config.yaml
n_layer: 10
d_model: 128
n_experts: 8
experts_per_token: 1
d_expert: 240
d_shared_expert: 256
activation: "squared_relu"
moe_layers: [1, 2, 3, 4, 5, 6, 7, 8, 9]
router_score: "sigmoid"
normalize_top_k: false
routed_scale: 1.0
balance_loss: 0.0165
balance_bias: false
init_std_router: 0.0265
lr_router: 0.000995
vocab_size: 3343
norm: "rmsnorm"
norm_eps: 1e-06
tie_embeddings: "early"
optimizer: "soap_variant"
lr: 0.0054
beta1: 0.95
beta2: 0.99
batch_tokens: [65536, 131072, 196608]
seq_len: 512
train_tokens: 826400000
steps: 6423
dataset: "wikipedia_en"
Below are experts of layer 5 (counted from 0) of a mixture-of-experts language model. Rows are named router (the router's row for the expert), up (a neuron's input weights, with its number), down (a neuron's output weights, with its number) and show model dimensions 0-127. Each number is 500 + 40 x the weight over its row's rms, rounded and kept within 0 to 999. Numbers have three digits each.
After each expert's rows: "comes after" lists some tokens at least twice as common just before its tokens as in all text. This comes from a sample of Wikipedia text that the model never trained on. Tokens count by the router's weight.

# expert 5
router:559466531525504605506520479468438562510450448533534494536421568518546542443472433561599479449479455499581494445520573500434471470446533542526439492498486437502534501469452508519506457499419488510473500507468468507490498484536500469555461508443456479470548561492456552535551454552496489552537508514511521477514498561464525573507549487495574483529424501451462523482478486481511559504486
up26:591474547524465560471536507527540507427470470503429531469461475497528446376507477488558473479527470540599611510565520532463522515431467561472453502520488505462489407531423445518461530500469496498479509426460541488480454512407500507521461482424489514542554558524524505477481526513534478509546470511434448481495509507446501499496494437517563501457510510474525515526520478522551521517517
down26:511492511535521529565458550480482467512531489523422401486448473503420509591461446449488465540444488465503515514431496448499473477532525552469507446525479560494401530546580482484453479494534521485491512495500473475523552496526469517506505517508508428471531579438530436483540425505507484481532523465493481579511459477567463511526478484577517456515570511454435490553501486452555456561564
up27:531494502543433492520519482533501514473459438537467444562435530493496608530485496465552502472457505475491565474534468481463429444470565451494505504474449530451456490541474463586499457493503502440547555454575545521475465448530528494552506529507502509537529432514502508519502484531495542543552507513449510478562516521472491550499585499496559428556495486409546477409501533481421516479423
down27:495537456415546507525526534424475545446507515540510513518475456474542502586456511478476478503487498520566521435493520491467511507500477482508507540501520491450548486504490518380549552473417451457508454511488483467561502508477565492490558526539520556440418491513527398494545475484552446484455492436536525546569443455526523452517436446594465501561487536506462466525480466534492528471448
up28:548512484503529496467489420525498506515474551590518482521517591492457625518537480584451488451491507507503499552485528491475456488452497497540486552583456480465474462522526464463474513499431482575483502562437491512519447501494499486570500515484528460484506490538470499486538531382437431557406526537506527478481491552475507493495494530501604553514431574499473531510505462540544497502489
down28:477535476476505535452529552581555471473481475474500523529540515521507496474520485518526542468434554543578461408510521494490512568416536578508472497506467481595479521478508544498441496423443543442445550497520452534461503496588474546468508457502547489468535472456538481549541476516525510495500476462441485501470534604561490466549553453465488447500533563533531450543458526507497527557554
up29:588525453478477509489464504497494514490498477517525509511529524531458519507511490500492507511513441467531558419522558464480508427484545438579561585533477457445492438528482465522495527504446441458505511459458453577445484497525451457460466470447475521470478545486462574528494534507491469563529520468570558478543460485508488510585536466511559521497474572541487629526497508455594481540469
down29:623549524483487523556464538478554495463480499489540572487513497486465518551567528491480539483506593513601500505494519521525513484436464443578554542498489534501475477523394522496500540537497559397465490549459538501504450494496486516480521411538508520478424542444484524572479504514524515523521547456486491498459553476455529534535488515436503415509530494589531515509487522509538459514549
up30:480464475501472523591478485543506528465536537534507394530506469472512603485444445560537456496552488435472500440499481505420512461496575491537538458527466456464506504501554540476552436555469447544505569517540549523509435456478474482517573563480475464475508543557419548489607439534481511524454518460456488493503502498485482558507515550454466474517487488486503503473428498434516503520480
down30:579502486572492444581446472498557572443520456540509498488517534500454490480471580424561482480518501520510516437570511443512509508481485480457494409552511509409476481471440533510462473545520489514480511491540519530480570482491510507531481496533526525451467516525584566443473586455460531547497506498508438521523410476487513433423479517442531545511534535474543497535559496492533552455470
up31:509450500479521492506519507506527495508509525419542509427467466510447519516498514564447450447490484523561439455610499544571513534511453511444496510448510494427404492518480466510493456505517439461504526541502587447433512456513573431480534546462468480496452499459546503576543465512538471468536517483499538554604539487429483520550549554539511556478481509497475489560475507522517490492426
down31:546434461474525396486491533499458520535470427476504458493512536477425476514446453452484494497489494509455440561585515556521487430514504477505509505452521551501461453527525423516467443451491573461458582475547568519471470429512580466545589513537493503485467489508464530549470488497522509515518500510499505454546501522574532475535478499501497563483436470580471433499504451581499489515437
up32:564578473477508524588471491487555519536451472528535524504439479491504494555476416565552468505492532513547443567459485567514510479432554546514503550487473492529524397489498546581484472518490537454500544490421536513490451525475503514519543537495448484447518421509552451494499436535503504496521504569560573453451482438494491511506581527519518480482504512533523522441554481515548519576442
down32:465514583549481471516512567485534468519513547540540498500481447544569483487458494534557490563468410479504482505489459458438505506600518602510525514564461521458515529508507501507528533513507529579535462463524484473524490499430580496536502569486485489543536563527468536524563547475509505402563442509451509535482538526498521518505513571460531547510534470451545439498430526515513571560472
up33:470488478435528508549514472538550595454496483496433480482510534508528546453444473550589473540488445514537571457528538552426499550519501411541475439542477491551527504464473516534530502508533504494485506525461463581505477488513516559520510499471456513460580500460480487523493485538555511490591515597521548507521521505528493491549532536415495538529499594408430500550524487478543475469522
down33:516480510491480466515453546477486473456566540469500597540518514502482455507508504482494503456466564599559533515406526469474496553457532476471582507524561542472408511506479501490443487515495564529555395476521481454517506493465563528444528451426481513595432469507508472503524539516466473506493539579545443427497522451502518421467481451453507451547533504518498461506498524535522482534481
up34:539374467518579492486495515492514476502445498518501550569555422506541501510472483485524519584502523470512519495458558468530546500515520498482482416558533484460549524421501611460533496507539455489488492533512469570530498508459519482513435526540498437528540436497455485548491483459511484540500591467488450562466575417453506451484512563501560489518449459432532496487462508467538514475507
down34:504543529515585469543588497527447534490545459437486540455574613435487462487502493494534533482536498444500507490476460487476482504471562537471509472380497471542549468547557477533542526498557428378528537518475479482495512442521506419562506474522470555542513526444535529538485473535534526492455491479521488494459516487486512483513477505494456541444551464441568521524521504524583507528509
up35:588514429464521453540583522537482498508460499498513519465428527427496451552505492557422497513539479458474509510518510473542436456529533507459542588512464483503527465423539513498508451438443506511460422458487547426532458492577514552481450498470510536485490569507481486448461496478493488539513519546471450540510508489489443440501505458545606468474482447455595515502461459515517472452465
down35:482460473534462408536471547476487474508556491502477546489484527525506472555457503460496467526439447454419467495495522418511497432558522470476600537499546490532453440525444532477562508492524402481581479441578539467502523473463548432486523440535589509519465422538503448488448505475473476555487577520502495531480524504471477510445454531478492537516552480520490504494492483483477447435449
comes after: "0", "9", "1", "8", "2", "7"

# expert 3
router:496489502515461554588493526489504457469545467504479488571453459497490510516493542475532458486478499520530432493502557602486522490494411426442549539467493520525483434537495485395426450425521486538517511468526554476430539485526495491501441386435490517477416553550448504513512475501464511544399508502489524469547488497485495469515474576519457572503471463444485514507511527465468522507508
up26:467551420510506535610495528481516488459470537485557482475515464473468516451493489514571505496440503475562425481485534465484573518497475467498527486477480526483505512466496480532520433566529417479458605514501461600504438455431535496439500516508556481495505533547473478442470482497485534472498417464460509496594472548520521528520525468509427553480440518422431539472504514500491577501482
down26:531451469494547479489606493481527553535501486501514496493531466416456529521490507464482482545517548475467520565567520511532470511521507543525440492531544518552513480492503572493444489517510518597479527462510532442443465527544502492472444438558449551529553445519426540578552471494521501542615546562481477515468551446474506477599421500529498485460533497501471504479471477461499439536447
up27:580495505487476489531534503517579445535526455415466520513485467458535485561543508554491479555435561461442472465523519613491515461458507440496467487555420524481544498465439439471540496508515491510503532480491470434493480444509589491521514488483477466493496542470503514543494490480507479498439514529463511488537505463536512487513410554390443506498581543513547569554489457523437564527542
down27:464519435529546541518526559535534443545488558498430519484474500505564514461436513478539513579497538443467457507517615446520550543459539501503505525527571508505531471528506483457494579504523489533539542515532531443473523473541549463544525508489515515521497505520516515466483485439526591447447522456500464455462469564428476423486530511501471587487481521542522383530513524525568552492540
up28:482447498522470514521440469566536497552562568473487430493480504521407528537456472466577469523509467494494475447500517495469562539548507461552539502517552556521485392542503525451479446479435500523571439515459526504406507523485456534557444535457464443514460487558533502539429467548562450506439478505467498497487540562520490482561434496541498580515520512524524494467471457473470493519544
down28:509506495496492571536527495431485501463551523521456446487496495513476488547463498506494552511487473460511542464465469480516494531529518486496552465504451554453549491478436432487557509549482566465405511519429464490474578486506458557464523522435550582468475479524542413492543445468503541486404565522487415448472544470504472567507524457479486446508545532513556523462620522489471481516547
up29:503552513538535450601441484403505523494535578481497480450494561495504468494444417508416511421493581517505513481495475507558515534471463524515480476449476438507570531509499538470472528439453482465544457530492537548486574526478456518487475482493519492475448477551437486576483490547491516492485512494470529486540447501475495586559544508485496463483432429444516590450498568469466462509514
down29:514502498492457494483539538563497541465472517545424509558494506535485489372510486553531560460520536441476553479433557496464459587535454467532503459499491492507541514474474466446506469524463480494490464518494527558591532502457480454444488476507567460486430477543461502452520513518539430538418514475588483470491583533444522456533412521535544516504486467436481491566489484524560506515494
up30:469498456447558485571521468457523522496497511506483482503539537563474514472480472571491462447486465546521493431477482571438553497524480485425444498482445507544409491455523430446464559511527476427483532518581481512482555428517518521508452543447472526539482556492501519592483515516539450508435509570495494468542568527535560442530567496444484518475519479514474553508595535524509520501447
down30:554491516499555469473539530439548482472535500444556520538507527483475470560541547492442533496458534447528499524559504467524575526551495542440510444455590474425573534471494448494516458453429511556499557513495503526446515518468428455459524499554518467517451563465486500497507469450466427489475513496540507507547526587502529490459445422472504429513506462518469486561544421544573511487486
up31:504462458580526453536503482575488464492522490536434506472497465567474433482517528511563459555414491539518425493511538584526553480453478447533509479484488475468463502506471491477412551534539476471505518471502505504461522501446507521447428503579589473396443522486531512527498520537513547531496475518450503502563427552516492533516433534492505529449500426484573522552519474451544564511492
down31:508495441479513520441471484456423510498437402523565490530487547519493527474501510560454544479510451508480566520473403401472456521533488592546413493393513443507469496502520424502540548506467514527445486529546489481528485541501479468504567545505477533498473451447500549481518463593486535525548559473508512482559516477512468532525504476560483477464481508466525532484442503551498534437552
up32:436470446550504490516534431483465503484472541426458502515450389447525546518527490533527477542490535469466485490508527496497520495521527462417518537536472496518560458437564461438415489532550504526509462407521500509553474485549602501467521478489465472508448482520511470494479547522481480519518467546467564467513561497409433455461505505507513461491538583546559516547441502486566568500521
down32:521445492495476525476446508490474459449526495456554475486494513431574491483542486550480532531457524469474458523479458519500569532480480505451498511483474541516550529528553460482464439522521568460374572505534477464426470513488426498506550436521459432582416463536546469449421514592478511447569513546534480525506519507503531541517523492451481442521509512487554487518513485430562491515448
up33:465520501524479513541525449538429573520448490478507546492511499499549475498482502454525480451490527548486487462513441554535517533542433523600499516455507479530483509463503571576495480474469554551494436487517539498503524550417494602428461479403529498468555534445445510506549444475522480487423490506536520460533495537542549429466453518603469552464510469513507506521551438457497474468473
down33:561424512499475461484544497461436496558485498564477453558483501498451474468416486409492514542539494496506523439526466426507520466443526485600528472498510496514442514504410512527499504556506521478472489393531506520543485548467570456521484517466424520500650439500486463446541513487516430515446442499470511476474482501453483516513495488472556479473508522553505492519492567497481519550524
up34:544530505476496496486520545398513502482528447546530518517568534516480503424532514449482475574500479530500419478559522502512447468536434469380472599572529512497514553521525493426493397467494500557447526528513584520444494535533493486472474511442442472428468499525523528537555455502574477504530468483543476477533519531486486426480515475522509505475451524494484499448485490439573494475503
down34:503592504466533491485513403479490421537488415510517582518474579508519572492503495527538541494531515516452568485511491529477368544392519544518518504475491497464539447505498526525531518475533496492598454496475494483518529499463478507555454523467436547437514501524480461465494523530486534498509554549384512528437480490495562529516495556503502506491463516440525421491477480524483507435505
up35:496495527518524503489482559473430490474487532469494548474451528488555474475409533459484516518541440520452493446439550470473472448439467440533435567472451510576502455463506492486523523477473518493483485512528478447466500444502514599533472450443522443510475544500532514463470486511517405496456436528524546521481531532498501431522497526561511443604391576474486477498556430492459466511510
down35:469452423492497483505489562444510451491544488448527564536510475524512560544455521457481480434592520512595427518487492469537476511553419491483480533488527561481451441498416527534571485560467452495559544516512547490524553490498524560502602441513480478473465473459563511493528588524429506519504480508489532442513493511468525462475521544539488532472495394538570513502497487468509488487494
comes after: " ", " (", " |", ".", "1", ":"

# expert 7
router:540469544561500541501511510440501527530421472356496474533510458456572540485537477531487453536483511562557449532483406475472421512482488436477490513541523482528472493616480472506528487463503438570507560478513525517490555460521527501569464515490511478498545493445462494466482562573543447500463522505529511481434455507457473478488525500445476503517487453486484504500485557513517558604532
up26:526494493580494482532549491552510465494482503475480488547500472398450483458447507479557587551488503504512503558451530534502429507446464499511576514588502516448448581500518470510482439500493486538493526523526486554527509537471473479557483513486501524530512581454436440487579545567528436509444506465506496423489482480512531470474518584536586491426481512482472511583521568484481544546501
down26:429486459515555480539502505547483426523592522510441539495457490540550442518525517587461491512493436474542470542496538531496452512478504391484480603409461502506531471515540478497508484483458595503506463516516479539529432492483450525500529427505522523547470466515472505484496499497473449523503604484548374528578534502524501468509422502511526459501533510543529486510481493533450467474495
up27:499476488522575524496624482410425521494502501458464527558502467423456547510503428521477493490490417549499507548480464516468512537491437535535526544501449590506497522514544497486512507488527518544479532535516525493475484499564481515582518441596433538500439545559497475504437547457469494466476521461474503466428534557511522495452541532497502524533480489399479541454477482489474488557434
down27:425475548505530526453571458512508463483473420496547541533482483492567491450500455516430459499506450530480548559500516506545440510504496475423455505489491529497478454479448484548464501486484520548486446472576466523440526511549540490431579493474487508592543487516460489522463561514486523548507458538511533460581484459496523494553522453486603530603472532485511490541593514576458505488521
up28:503485560529423500555500426471598488515483432476433506470489462493535531500537463538470521622493526510513532511489437495428477577458521545530549518544481413484470527558554474551499419440542423531502531498528528538565511429523484474567467496429526520481506551497483483512464494472487436514483498489445505487478496476564483495571566537501524473496503493506414526527509498522550448521531
down28:518497549549525505430488542566509560511410536558482450493502465440494477538537473497567462492425592573486464447512479460467443505486493462469509465508538477507511550518550487581544508505511571542420539501465452472533545486546496511528515477536454539511512509501486467520494527517450499434516513611505509541524484535448498452557515400556469495544474541430521565540493527457513476442485
up29:489501463533487558501579426560485569550565562507536493471502457426513537506539514464492416523498537457530502507485485516592500514490473438499459543524505428550460508489477507526475486445495518596531520567552550550479548465500469489534412488537466513540498430536418499493472485467504482522533514527447489483537505438504473538495495534548503535517524520482501463534500535458643475572524
down29:504500502535524456452460460480488514556527491450487516495511402505516503497523450507491521492469531507539485508580489600513538555508497431488500529475495491489431544477552562410532455510439529510457506518554519404522530501524515450464529521472540529497446517490528501366516491496584519502441550525472486473554464502539577442508476545519449442482529493612477538419516462493487499487538
up30:547540462600497536584470473539592508488427489443513504505507500442497510585480474519524453540506479505524456444486477432530502589541473452513480458575499489487428494570393453481524454444468502455455564472527474501522468561505530480543543501510499535484422476584494420472492516500476498504507510484453526462536478483516455468515555494466471529461465442456525552517566466479534518496483
down30:493518566541513436512508541536504493498555411421545514561463490559545440504584503514540516547474524497524463539471560592514492496485538460452495539529510400543578502539491441467540532558531515444511516515536524524520483539479486509499394476500468486440514459499539533488435442421496513519514517544533470470475509502457463510589508517447483501554546550441519481530542491543573472515524
up31:488411515547551576551558480465585529498498408391434479453456434455497440495489489490501495525471495546515527502483452483422556463487476434484485494545543474539486503558549506541498507484462472573546529445528498555515444472519493460531469472516522519469540482491454485496562538505493403480498493494507431488511439443560500566483504416449433506488505477516473556461517450509515463499504
down31:608455520549560471513472527487497461499458506475492486535529492465515477553458562586486449424516560458544534488489478463542500541484554450486463475501494480491518497567484510520553472472576490517520567519487607445526505547449509567524465484546521564477482554481459545564497562519450510465525544477495445533428555550522513503468540494438547502507549513517487471527474534541602543524559
up32:454453500517537448496526485531504529521455490543513534409512498479551557448513498508462521483527488566538419444442455491451449465514457527437405459492511411439482480513496547435553450459517534490478462524536460448432478494471507529519482478456431513562503449571550497539483487536555459451476524507514475497438503503497463545486531458515505460607462483537524522564584524490548522444498
down32:446533500544586565540467466481528481515431489466531455516503399551501460547493453453514471459433509464489479541544529561533514510467535439497530534512481488513559490498515417526520441459504499564495529518548504497501548586559540457479532561550497440554479551493515484473534474486488465568544509511484538458487533509525474503548535517519494513445422521417461508560544504545398494572453
up33:486540469436473509497477452463496551542439460470539518462506510422481454536501518465495502537469574474495521474482474506446446555447510379486533533485449462545501441558475508496463468474506486534488489532524491531465485548562475477583483445621471446436507476484498479470449500513482462450403441451446522509571507516494548488500515520468492511503428448568519507528508472421430521538488
down33:578480451424500522580435505521493501477492501558578497493512466549533524499519455526476557476561510485520432482481491484550452549519500562517453518548510516537528475440558540544464434481518446541490497440512466532566556497463526526580585565562493505539558532534485515493608498532540527557467521491445531556545496493522545487474496505456512471476505544497535537539557562469521497589489
up34:497532466489384528519413536491541506499495447457521528478530418528550566563486493469477561508506547417523437519532495482539478457501563496507463491523494487539539537518543557499447439467525469479546532504497588506493536453476474491560490545452502582410480514477542516542478562500490496418503548452418421450553534573481504474546520513516513492506492434477478469506474517437500494487467
down34:510442539445449481504554580513507515518486525428440455541504513571536535456516457447445470522507498475502495529458460479467488506503496530512467504525484542526477495527438506497513527481426460483529448527438555421438504446489483488474518529510443413553557474463530462487437484505477543541413453483559547545564595506419490535468538531521498471458568493573450480510467513506446553563494
up35:501486483556538512461490470506523527549441476449572534473531519545466551461495507480504539519504476439494440596509502475462551553532373470507506473510555514470435512543483539458487543484543504517487537599473496478442568540467551511522481458441439503562559430485445520516494588512473472485512526458470430496466492499522548506437483549514532492495391521500455556529463506492452523546499
down35:491509466570504489521517527525544550449508529435451464475463450526481536547492550558444506398505426468475499545506502484405461518509485475551473491522516486513445567571463518485526566453475492494499493470460487452508600474436406513514470502475441478521540479480459485486513530507531525482498391545523513538485504430593488433544488486545515477516485500553452497517499520586539434460511
comes after: ".", ",", ".\n\n", " of", " and", " that"

# expert 1
router:497462570500524481552469554460504555533481504533485478549515518466481509440493511520480435490482428468537524550484539594435511468516509458508445512533490520471488481503482585513434447461494488499545517520435548553495458475542483517505469440479546492466540490490429460448515570570533461501477482522416531503537529475385526551535516556471543617468447480528506494459498442477556507544443
up79:472456545411548460487554519499568494527521544531485568493499551450499530494416517515524531546474469536495519541456507531431476542571479539467476507568488495408550480462426523505491574518546430492484509506441420537492496495494493550526442536491518506538478566512506539571544538494476526517430452495472436543553497485458540450520530517483458564512435528495496447489580503455501451576499
down79:530432450519499481531500489523451500526549436506544507455473500525481492478523492489542511468525455532494431536474585496547520512466507487435554521538489456590459499492472550555512511576449496529451498476494541599462525539511548520552495529470511383563527532521471532518506543418558487454462443421491496590525452487499496586526532493545417546505474489473503440512486523530447463513532
up80:477494530589525512496486461492606473511524550462537474448517459467535463522461502466461488454480486526494509474510497462492572463586436451538489536513526473507430566486477540506505488441444505477524438445579517476429587501485512535542549525474523408479468511500431525452514515562449485497479563441486472572477485447502574519441567542520509524528508478514505541531536465551447574485486
down80:537460532547538432520498455505542532469528561547461500534519490592526481519511503478455461450519494470472518508531568530505495493466558490454480466565479485484468527499620486476491504487488494471559442533539407538530534460552481522455501556510557571486540517481456464498549572450467541499542450380516493450503503458506513468512521529443547535499505505591510542539594444529490460538525
up81:584489496569449467547502464540473575476532451489462525519495560532569468487563495484569513495475502520485545460499495480494485494501491479477501513516426495468509539564466488486361541496515398460480483521485534519497536489436552490578507469505557421459536496494514492481418452485505501470444445496530460489557476513548522487494499533452549467455488475491510499469545475462598442451598
down81:537548512545457549516636479542456535452446487536546447464480552477490542438490465508562547505499549465461463480531575467530526525464516473539533514494409547550502498567436488492514452440497540521497479537533554456469495490463548487519547562567513464504538536549553474516577509474547541497417491520514515437521468460519560508558507539454507474481473463491531499480529546480493441505417
up82:518494482582527428406435449497450452440463474453499561482442498516488472513455464523564472531450490468545522509491488525444554491506467501504553520471471449512560511479471497525444503501531494508454432488464520477509563436498449536500484549519522472507469452451448570448458495474575512440440491476437487523479539551557470399507546541427536460480510438512486545456432471452509553486495
down82:554372535498511421552583501569515455520560525549531556438529453509456554498496439525470493499474514488506481492452598466540478560470482483456540488522475478528491467518428530532471556463524497478480499493464523542465516521457506478448456511500551531494489476483460495530515537441516597471465426522563588517517514563518552515534467487455530482506532538453437480551473455455537455466535
up83:480539542496495409468405500499477544522570487489482534414535527538476490527533503445465435510401516538550523510488458551431452487541444498524551451468516449463443516549530561535441573521498557529514453515491465472476565487558507511454498490437502511480443484501504502479495560518525521510504502544519591541517508500464541492522551520469567471535490524472538557492421518483456430545418
down83:502458537469506530471435576563460474554442512477483452473492475480488509489555520452525482564495560483453492480504451478449479552531503479537579522429541474502482534476467424498505506480503511507515509496539537462533598584530409496502546472537563445477559470493537508486534513453526514529522476539485449520485446496539460461506528434526567447485487418449514516496508555599540557578560
up84:521496509523463464576522494574487596492429530523524466484543477503410529452430495470488351529530462533527534580524530510498519498559438534552529503510532497377581456521507557470500531580436506490474466519514516538522499475508470481538535569527492458475539492514518536506539550559469513526558520536523504509510524521498450472480552486525495515568432499531511521463518509483542492555482
down84:516460530534465432468537498524567524518549515599534505525468574492502583484485525492493518556517598574470554504435498504524522456470520542385529484528455521516534425472474524482545544508444491460558444499497490558456526477458497466475376536508499492466553466495437540513487583478484479520464481497496556460494466516494524467493520554512483562519531522473548570521530518571537522502482
up85:516560482568515520515482586608505504476487526459502543532476453458493543543546502550544450478544558469431516608466499537502484475520439512514488558510458473382526499454466459476512517468475490502503542441509508482449496527540506498527468421559528405509486425590481526509512481515479532530525527500505463484501515493531523586450544461537462499435533472516483479434513498523425473513450
down85:505595496495518554480493568423482529551486491467516522447523467542520457545476504443549481491487470453468474517530478495486484582506427473483414482508502480470501538562480495441395473525472491558437566514597497488556525474520454439490497413518481394479449437482502529563504510448422540492531494556546542488516514479523462496535497512510512534532531485507455515519543511417519491467445
up86:476505508486459437481449484533514597498434441463454455435529504440546451476496488451512512515517501530488516483509499564513485510484418492462524459537450522475484486522554550480454508525497481495533479485545532479471505458608488503523453462483547519461504564490445407442491518577504389515491518446532526518531485483519585488527582476437481508540525555493489598475535447485585488498541
down86:530442503501463455457485484446489495501530487452480513576499479500552502470484501513459503471549576562479497519490592455514559493448459497536508494549479491419499572458471517474549526469450513527485475519470503454482475535443492541555484535573545498505560451542465489512521584554572553477599513521509533584459531469566479524495542560460496442503567482488483563498574428578518501528490
up87:534586522467502483516413523531466522503540468460512513462521485469463492495520463483556483516483468493461471486472486523479492530486555573495413524575527499505444528557579535534454466474544490440574535455566470503485506493523550492497493416503479559471460580501464462461492500478501612487492419472482505529477546454434468505474404510483487591545444579456524457530523540467522496480502
down87:521479533510522400501521501464443489477413459504477464509556534464513460496510481446467559564491486463541476507535444524527450584558527528509449479508436489559531542534511465553511493479460468530476483396576389517525495495487499557505503511477445490498560520471513425520467465544471454449497484473519431494495536515528482460604486454438505488499505538501490440486483519593552445539470
up88:491534527499427478477453492450498503428545488499568526564521552491518516528434488533640463490484532462474576484548518507497542452453529459490502518485487450544450537491482599478517492479498501437513494502484494489481542384454491480503520491506496514480469499417509558511511549529572467503488499515484480537505528537476408515534587448491566490497513502482533493419503515472415531594535
down88:507486509475500519475437500448463442566470528431515520512470466436521514567546468477561499522514511495504478521485492526520565453436531633525447511480451431506449560468456591483449521499461460459503436466503533458460505458509504488530491506468506468503576478520439510544559463495476431437572502497444552552504488503484422468551497512564500499494505547462458490521511513398467553484538
comes after: " |", ",", " of", ":", " S", " B"

# expert 6
router:589520519397425479567450492474530470506543472514524535496495508487499505533517464514425512545450422433470492503454465480553551469441491477475511490548475452444498499527523505455543497465484534467463468462569509582484478463543470482498472438563492519539498518475556518583462507551519508585513546489520457569445546469477435492459462479577499499514459482486482464523451501475614530491449
up26:545471520556455540531520439503521540463460514497571432472531437454530490493527495538437529504506442529451533557504479462496475457499510460485501500498374516451494463456564496531488519440469554552505442512456498452444503420591438462518415473522527503443479529580519459503483472513511463499531547516532479494450484448570495465489483531445471563499460479486567448485416491475538551517522
down26:491494507459510515512507538531469532476528466547591508436492457521556540435551540548409504521421481514527511420476544466478522501479406510489515455421538514531492477533540493484525513543505470556562522515521454573512503490568503529483513468506506521473503516415565459389557447529521495482495539535435574486490536481517488576530536494582494476430537539499544531459521526440547503476478
up27:542541517514571491617566495552512530481535470520534494493536518482487498498516515484504464462510490547462443516517539501499631428493537508422428482507557455468501505514487465507492492433503524512474532500461511571451462536482542476439499592469516533461486548505501485501478434587556475515536529538544441577433515521457458475507507518512534538461435538483457444523474449540553524559447
down27:475498450543534461525574517458473509541413506499563522440464466484483474528520503522575429500494413405508555490477524492543445402470481610480446450520448474472533530471517511510515526468494486534472500472487491495446556511527525494486456494534471546554500456478470479533490466577506486403513449484563471458478546505421548533541448419562515520466501501452508481489491549482450532513469
up28:490530507471497427480489507510569454497482491469503527588523610511458483499555403544448494528451525491446487463503475478412564542486496459496462442546507490521508455486455459486458452587487542461563450459497465511473376543474491444512448500507546464515483458474490481544489512546481488514551460408522443521475430491514466551431516516526488470505512446478467510515461505511546574523513
down28:504455477452477504458545548471558555506589464549491473526519518467509565472470467479511509560588523573449498501557516495449500546504529589470527478513569526487519501548581496464585544534478530510495465504482465527506480472461463515444556471563454501474583568469484480488566509521529525553460491514482553537505473504503421556500533481491406533500532441503437514546491414498469565472485
up29:402539481508496508527557462446488480432481484518515434486443614493493484514488543490542486498444487494548485451499514503529494507468487545538503504467482452475454527575495549463562494486455504439476454513528505526454458508515482512523477512534494553495508572520487566506488460449511505559591597515476475471552438481478484534541460570488536402528578619560489556483495526492540503532470
down29:520408477469535512495440449473485525421477530473479499526507451493509452538529438567539439521486518582519457549452495509499435536490493462446515514496462533527524545532409539553533503458504502524468443473568481452518529498418520422475399466592478532519526550519535538581473543514522528512543493562489521467459505518511480552506525425529450489578521575496515509514498557482495465517521
up30:502582522419513496596450539404551479525521517512461469445499549507454489486451495478502513537521441463497502487485498467509514493532495485454473415518538491449536446506501483477537522503474476506485567471525444526535482462495497514432439475538449530568529539542423551559530465501491485496478518495472495509473433512426405524405428495457432488474443571469471429473462529463500479438496
down30:480514522508458506492508539493543514512491466511500530476479480490474479502597421573544404488492556469431488538560468500500446544441528452482426596396531503496499504451597537502450505464503482465447505508512503514542484505487465461539522519514598489504465517478463464531488479457468448545493533491499459515472566479571485516420386493470466528466488477587468501487462485461481498485440
up31:532484512482538502554476499554520626487531507548529541495550503531471481489520443599455439514443433464493535574468503562524483477508526469478497488508488494492520442559546483489579499497559607479479564452520548513477468443559460477442540528492479483582497520536527559552524434587505485520413540497458510514491536451477508501566520544500562461516507479532507513483533507463501517564491
down31:481497512505611563436484517461503448468508527501553468456504522526491525453472533446440526512555572458506504435551517506485407411494461505508493468527514571530479520500473493450487510468539515512489526538451435453561548506512413516563522470515484505544482548519466480551582551557472576554479463532481448478442521514521452473483547475452556522470512465471496491511507533547540503385478
up32:464424454513482518547486504457498439514488441526523465526440556513478464481435442529513495516550440518494427467438479472471541466474505388494492425521541546431460495501491517526451510530508463582465500494537537484522508502459462433495507516542494508530474538463469451494479453482496499464495403533484424517494471514556524573417438440542528518545442480456526490495466509460543603475448
down32:513486556444438523452478451507431557535466468519433441470475552503501481519512452468559584453524513543499505418430500603480423473523490482587536446530465500497483499407502527486540518493537523452519505511454509421526516518536491537572519422382570521456526446531528523538460505445514506491512537517468487489510455527450484432549556523484498471517485529483488462523518517514519465490483
up33:465439519384415507548512501507443499476515447527527446524551539555526496544525487565544431447442482486456526475482497509453543515461543498513415548551495480484541538545441509462491500556533504489485526500485483466532552447525440484533545509572548457502413402558465530477550482573510514514486491486473459530445485457478573556494513520513475436479498457525490470505441481436546514537480
down33:664544557537527534516487498550486509509418531452454487469408555444470459558561483515479481511456522471547442568547541453541454427518503469450549566521528478483503525522536494514529533477433532479508491484513503508454477524470561540462500429504509538533574489460496459507499497496450481508478584446480514490531482506513532492560475461476537548488527519480514535513497530591563470529459
up34:445542514483460597517502519452513541505501485506542557488516485424509492486449472542489516441482551491462504536503432568442446487484479503562445464575470509443479540497552468551502443546498510438523481489562490443551589472528452447508577511495521505538474464478465476577506587560496499585504471474454549553491464481546546521483522437460480507526500468512507527501514523581536593480517
down34:516505463509411569416512511536494424528564467495506439474483487499484404485456495537537489523487564431492475568516520439476507483516443487460512508499471410481468590537514523475475524503480499453516515540479568533513479496501495500479589453503541513465423527463486512508546491552494513525562520479462409546450525518520528548509474490483521552556513464506461530441512451529579577439576
up35:506514534448547536551520505530570534556498532506498558447480533435495454456451490482506479481527479401457478437556534526442525508372549521459496495445488449542484452490584541538493555563487513469549515410500521463540498436549494515497544466527542544470525435455454499533537512544466514552466491531411438520444505518492486521518472524558505494498516419482483530534496508456518551504553
down35:537471497535535545487461533491505506537432500493520435468480525492479454453559537535495484513518502454485492464544471572426464469469507544519448517526500484459529552525547523539480514561464473541454479531508523464476521516526525490525431478582509439493469430476613582456507444474504517464549524589456491603533431483494508520515504494467476463540496491519399505521429463557474566544573
comes after: " |\n", "\n", ")\n", "|", ".\n\n", " in"